Experts of a small language model.
Training: a variant of Adam for the experts, 7224 steps.
Below are experts of layer 8 (counted from 0) of a mixture-of-experts language model. Rows are named router (the router's row for the expert), gate (a neuron's input weights, with its number), up (a neuron's input weights, with its number), down (a neuron's output weights, with its number) and show model dimensions 128-255. Each number is 50 + 15 x the weight over its row's rms, rounded and kept within 0 to 99.
Before each expert's rows: a language model's description of what the expert responds to. This comes from a sample of Wikipedia text that the model never trained on.

# expert 1
It responds to: Word-initial fragments
router:54 66 42 43 44 33 35 73 48 23 55 65 62 46 51 25 48 61 68 39 57 46 52 53 51 48 42 29 66 46 43 24 29 49 43 70 35 43 66 61 62 53 46 36 74 72 68 36 52 53 59 47 48 43 66 40 59 28 32 19 62 51 63 39 46 44 45 56 65 61 49 60 63 49 20 66 65 52 34 71 39 41 36 62 57 74 55 68 46 43 73 32 46 53 35 48 51 41 21 39 60 71 39 65 63 66 72 51 64 60 48 50 25 55 60 44 58 38 23 67 31 46 68 54 73 72 20 57
gate0:58 52 47 63 54 51 55 66 64 40 60 23 45 19 65 49 74 54 66 26 24 46 42 66 48 67 40 33 24 48 45 45 74 37 62 29 43 79 39 31 70 49 70 41 58 62 40 33 66 53 35 30 78 54 47 73 46 44 59 40 63 30 43 74 61 40 28 37 48 43 42 48 38 78 52 26 43 37 55 50 60 29 70 66 53 47 50 15 63 54 55 50 76 43 49 61 52 82 41 26 33 67 33 38 35 58 53 60 56 68 52 52 41 80 45 38 47 74 40 64 49 43 35 70 47 54 48 73
up0:64 68 43 27 52 42 66 65 24 65 54 69 68 76 35 39 50 40 39 57 74 32 36 15 46 65 74 59 59 65 30 66 48 54 60 56 48 33 42 46 33 59 40 59 38 26 15 47 37 31 42 56 50 73 42 24 31 39 61 45 41 90 47 54 63 61 61 52 56 55 48 38 54 53 30 65 69 67 31 35 49 45 13 37 49 35 40 70 32 72 53 54 31 67 49 63 45 32 76 58 62 35 65 51 50 42 48 23 44 50 51 43 69 30 35 50 49 26 49 40 34 54 37 23 55 64 62 22
down0:52 36 63 49 72 28 42 53 56 47 69 36 72 18 36 42 60 66 57 41 67 49 72 45 57 39 50 40 32 41 48 57 52 50 47 61 66 49 56 64 42 29 50 42 41 56 62 49 68 54 41 23 58 47 82 76 52 50 54 50 52 37 41 47 61 57 29 42 57 78 47 72 17 51 50 60 26 79 46 37 57 30 33 52 59 44 48 75 30 49 74 30 58 32 55 18 60 57 19 56 40 45 29 47 66 65 38 55 46 56 61 52 60 55 34 49 33 57 33 41 30 94 33 36 61 47 64 69
gate1:52 37 33 58 59 45 26 63 49 21 60 36 44 43 45 47 56 58 66 68 40 57 59 41 57 62 51 58 43 40 44 25 63 66 49 51 27 55 49 41 21 31 12 26 59 35 48 54 16 40 48 76 61 59 72 36 73 25 63 57 32 38 51 26 72 22 50 52 64 43 56 53 61 53 28 56 38 60 59 73 08 47 37 64 47 75 57 57 39 38 44 54 34 68 37 46 72 35 50 71 69 74 38 51 42 40 28 52 27 26 55 53 30 45 51 47 57 44 30 63 69 49 35 48 58 21 86 29
up1:31 55 47 54 39 51 58 61 32 49 75 68 46 47 42 32 62 51 59 20 60 44 49 50 21 49 70 54 29 60 72 42 42 34 35 48 38 22 35 66 37 60 73 32 25 15 41 62 17 33 52 46 59 66 62 47 26 91 78 50 42 59 50 61 78 29 62 38 51 28 42 56 50 51 38 32 47 30 42 61 39 78 60 59 68 29 62 41 76 29 36 55 58 47 46 54 44 46 47 43 54 21 31 17 36 53 80 52 67 71 79 25 47 19 52 85 54 64 31 68 49 46 60 52 64 54 44 23
down1:57 60 55 56 32 09 01 63 42 29 44 53 34 39 58 31 37 52 50 74 28 43 39 47 71 50 49 50 43 59 58 18 60 41 26 53 30 48 72 57 49 20 34 48 67 52 32 42 37 66 42 42 38 48 51 21 36 28 58 31 68 65 52 50 59 32 58 52 59 46 69 18 39 33 60 48 57 58 29 71 57 42 61 57 54 32 51 39 20 42 72 47 48 40 65 59 71 39 38 59 61 57 44 49 49 67 39 48 43 50 53 54 44 61 58 58 73 45 42 58 53 19 45 44 18 36 61 73
gate2:31 42 52 51 61 75 51 57 54 64 48 64 52 54 83 34 78 45 54 25 61 57 34 51 66 49 45 66 58 37 24 39 67 22 57 33 41 59 55 41 22 61 80 49 52 40 56 70 27 53 47 24 59 62 37 61 38 59 64 21 49 46 35 89 44 46 40 40 26 38 46 34 50 18 43 66 65 69 53 56 17 49 80 61 53 29 64 74 31 34 62 60 56 42 78 72 46 28 44 50 29 61 60 51 62 60 43 71 31 40 51 40 50 59 68 61 55 68 46 61 64 62 39 44 57 31 45 61
up2:57 31 72 56 50 64 39 52 20 60 44 26 61 60 72 62 75 64 44 54 63 51 35 60 53 29 51 56 16 27 53 44 49 37 62 40 67 50 84 45 63 27 53 45 45 54 48 68 35 73 77 63 73 35 53 47 45 78 42 47 62 22 47 84 22 26 53 68 59 72 42 56 40 45 23 50 33 81 65 77 60 18 43 61 69 40 33 57 58 27 63 38 44 40 57 50 57 60 69 44 49 30 53 46 54 69 67 48 50 74 58 42 72 52 33 49 47 53 37 44 33 66 50 55 42 46 38 44
down2:61 39 76 74 54 51 50 45 56 53 33 67 36 63 74 39 65 49 45 60 58 35 43 17 72 64 71 53 15 38 38 68 48 36 48 43 20 59 44 40 38 33 51 34 50 32 66 68 57 38 53 73 34 30 60 47 58 62 46 30 43 30 26 42 55 47 92 68 53 19 32 45 43 56 24 69 65 36 64 47 53 36 38 63 47 73 44 26 35 77 76 70 58 67 75 53 59 45 41 76 46 37 65 68 37 50 42 66 46 27 60 46 54 46 22 03 64 74 80 54 54 58 64 49 44 53 38 81
gate3:86 50 37 65 20 59 82 58 35 49 38 41 45 35 45 55 49 16 62 23 50 48 42 78 51 58 47 63 40 45 46 38 67 62 38 72 29 69 67 71 46 44 51 49 33 42 50 46 61 42 55 51 40 65 74 83 25 58 79 75 45 66 53 33 76 69 72 71 48 46 31 44 23 64 51 46 65 25 56 36 24 44 50 66 52 54 41 56 51 70 59 69 75 66 58 56 62 54 55 39 50 47 47 48 55 15 20 55 42 46 48 62 31 34 47 52 21 51 54 34 59 54 45 17 40 58 60 46
up3:63 45 52 35 34 60 48 47 50 62 67 44 58 48 57 47 82 36 50 55 59 59 47 47 72 60 60 71 45 20 31 48 29 46 42 72 48 72 64 70 56 56 54 40 35 43 61 50 75 65 79 13 44 39 47 71 55 69 77 73 64 43 51 56 55 71 60 75 34 55 18 48 45 63 72 44 49 45 16 49 34 45 53 62 73 74 58 58 25 59 29 52 38 49 31 58 73 60 64 42 48 38 29 64 64 16 13 86 68 35 59 36 12 39 51 59 44 64 64 46 59 59 50 42 40 51 45 56
down3:42 56 67 56 52 48 33 55 33 47 53 62 61 62 50 46 48 45 38 72 54 48 40 28 92 42 42 36 63 60 69 78 42 51 70 53 49 38 27 25 20 11 41 49 51 40 51 47 64 35 45 48 56 56 51 62 33 53 62 48 30 59 55 40 51 58 42 66 61 42 82 39 67 54 57 50 63 39 63 54 19 35 53 27 46 61 63 44 65 35 49 44 66 29 46 71 31 55 43 75 41 47 36 34 30 42 51 43 71 33 26 65 46 37 48 31 64 45 63 39 69 51 57 48 49 51 41 60
gate4:22 36 26 55 60 34 30 45 67 58 51 36 39 40 30 49 34 33 59 48 34 53 59 62 53 64 55 52 27 55 42 43 51 49 79 55 57 65 30 51 24 28 51 73 40 40 36 39 40 41 32 56 79 61 53 50 43 53 40 60 45 34 45 58 79 48 77 66 75 63 55 45 40 24 48 48 53 51 16 39 73 56 35 74 43 22 49 46 41 62 52 68 55 78 37 54 43 59 55 54 28 50 55 25 35 36 42 34 28 73 40 55 52 71 29 53 57 46 58 56 69 50 49 57 44 46 62 29
up4:39 41 57 33 42 68 57 84 07 40 75 68 57 41 63 33 67 59 51 57 65 23 42 48 31 39 65 40 43 59 44 47 48 69 25 50 38 43 48 71 71 51 53 41 53 62 62 78 44 53 52 44 52 35 54 17 43 45 91 35 42 59 39 58 27 58 32 43 48 58 44 33 52 54 42 48 48 55 69 57 52 35 38 27 83 68 77 40 45 37 36 52 25 62 68 59 45 55 45 55 38 39 72 65 75 47 36 61 50 33 64 53 43 41 54 81 55 38 46 61 34 59 33 42 55 84 44 58
down4:37 39 60 47 40 63 48 37 35 42 30 41 69 26 53 35 39 48 64 43 61 52 48 24 81 67 43 34 67 45 42 64 38 36 73 57 31 57 28 77 62 76 53 36 46 41 63 29 29 51 76 35 67 35 65 48 38 70 47 57 57 45 59 39 44 62 60 37 38 57 72 31 35 45 55 49 57 68 18 72 68 41 55 62 39 21 49 81 43 56 44 57 59 59 77 65 44 54 62 30 54 39 57 75 52 41 27 43 46 64 41 40 41 36 48 48 54 47 36 07 47 88 50 44 68 40 53 50
gate5:65 43 64 43 73 45 39 65 45 52 32 44 66 49 31 40 70 45 61 27 53 39 65 30 55 73 55 46 48 66 36 54 31 53 36 52 68 37 68 60 72 72 23 44 57 44 54 45 61 29 51 55 57 57 39 48 18 58 29 35 56 55 60 28 55 38 61 13 30 70 51 24 29 18 52 50 57 52 33 59 72 37 48 51 45 39 40 46 61 41 36 64 46 54 73 48 29 51 67 67 48 64 56 60 36 42 71 61 58 38 48 68 24 34 37 61 50 48 39 44 49 27 65 60 53 47 79 36
up5:93 55 53 54 51 38 63 54 53 88 37 29 55 53 52 24 54 36 71 54 45 43 42 49 56 44 62 47 55 55 18 49 49 27 37 40 54 61 42 39 54 43 46 64 40 77 50 45 65 45 55 75 56 43 39 48 41 54 42 39 64 67 70 25 52 66 51 38 51 67 42 32 46 43 30 34 70 52 30 42 29 50 43 78 37 41 54 45 45 42 51 58 67 56 40 49 49 25 84 37 34 69 70 64 58 51 53 28 60 43 52 38 57 52 33 33 64 58 57 67 34 61 49 42 36 40 58 64
down5:59 47 22 61 57 72 54 29 40 45 48 62 48 56 16 53 60 47 52 49 37 54 63 62 37 43 33 59 79 53 45 28 50 62 68 36 56 66 61 18 73 26 29 63 51 50 43 40 29 53 74 53 78 55 30 32 36 46 66 41 32 29 51 36 36 50 69 48 48 66 44 32 66 55 53 20 37 55 38 69 66 58 65 54 46 56 43 55 34 68 62 44 70 57 51 57 35 54 96 40 52 52 53 36 74 37 71 74 48 37 34 71 58 39 85 70 30 52 60 80 42 47 66 28 68 38 60 26
gate6:42 50 41 31 51 51 17 63 52 60 54 41 41 28 75 49 78 50 48 64 39 52 63 44 68 26 54 59 60 54 37 43 34 35 78 21 65 67 92 37 54 33 45 46 65 47 22 33 48 46 67 30 69 55 66 67 50 47 22 28 42 47 71 45 25 60 58 72 49 46 75 65 65 23 29 64 55 67 64 85 42 47 45 57 46 42 47 41 45 26 59 52 51 34 52 58 59 55 41 50 42 76 63 10 59 71 67 56 21 42 38 18 34 22 47 32 49 68 48 34 41 46 42 67 63 57 42 59
up6:37 46 44 41 59 69 45 53 39 35 53 28 60 40 67 55 63 57 66 54 33 65 50 59 64 31 62 32 52 33 80 54 35 40 46 64 52 34 44 59 71 54 73 76 50 69 35 50 55 56 37 57 43 61 43 09 48 62 43 88 43 38 42 27 37 46 47 58 90 77 85 70 10 81 59 63 68 73 58 56 44 46 98 69 42 05 39 71 25 48 48 53 58 64 61 24 36 52 36 56 63 46 59 47 58 58 37 52 70 54 57 26 54 25 78 48 43 77 46 63 39 64 63 55 55 41 39 27
down6:51 41 74 61 37 45 45 55 49 57 37 56 58 25 46 53 68 45 58 47 58 54 68 53 61 66 99 71 43 66 61 66 58 45 46 29 32 59 35 38 63 55 44 44 48 51 50 22 58 51 59 42 33 50 56 36 49 15 34 54 36 33 49 60 70 35 63 74 18 49 45 38 44 71 48 79 23 47 45 17 36 57 50 61 62 58 59 48 43 42 51 48 47 53 59 67 32 69 78 48 42 31 64 61 48 62 25 76 39 49 15 53 28 57 48 51 49 45 58 63 50 25 56 61 46 56 32 38
gate7:49 63 48 82 49 58 46 32 39 49 57 47 43 42 63 56 27 31 17 64 61 35 51 29 47 54 33 56 21 43 36 42 59 62 50 46 54 72 35 65 60 59 52 39 31 69 62 64 71 43 37 54 53 56 62 56 69 40 50 46 77 68 53 46 51 50 50 67 64 41 63 47 26 60 49 32 28 59 69 27 47 67 45 70 53 68 36 58 45 77 25 42 25 62 72 25 47 70 41 42 46 83 18 58 66 12 35 69 36 34 60 50 42 70 46 60 43 79 50 55 99 31 28 32 46 77 33 37
up7:44 20 56 52 37 35 56 37 52 62 81 45 40 56 57 58 23 43 54 68 56 60 37 59 45 62 39 61 65 29 36 54 60 57 62 44 07 33 68 63 49 55 65 54 43 42 63 77 38 75 40 55 42 60 35 52 48 37 42 38 45 63 36 46 65 69 14 71 40 03 58 52 45 43 53 64 67 48 48 74 31 55 69 54 63 46 51 48 40 50 45 35 66 28 74 48 50 55 62 58 63 37 41 57 62 41 66 20 72 56 60 57 67 55 59 73 54 30 62 58 77 35 54 51 64 54 46 62
down7:69 44 24 52 48 63 55 83 82 48 49 31 53 53 46 47 40 58 37 49 38 58 63 17 64 35 14 27 50 52 20 44 41 43 42 85 32 51 57 42 52 48 46 35 43 48 66 41 48 42 50 44 41 65 55 55 66 38 53 52 62 74 63 46 85 47 43 59 66 47 39 51 63 43 34 51 64 66 66 58 72 75 65 46 52 22 51 33 44 64 58 65 56 63 59 65 72 45 54 37 53 91 54 36 48 24 39 69 69 58 44 35 28 70 40 38 61 48 46 84 50 88 49 45 21 31 31 48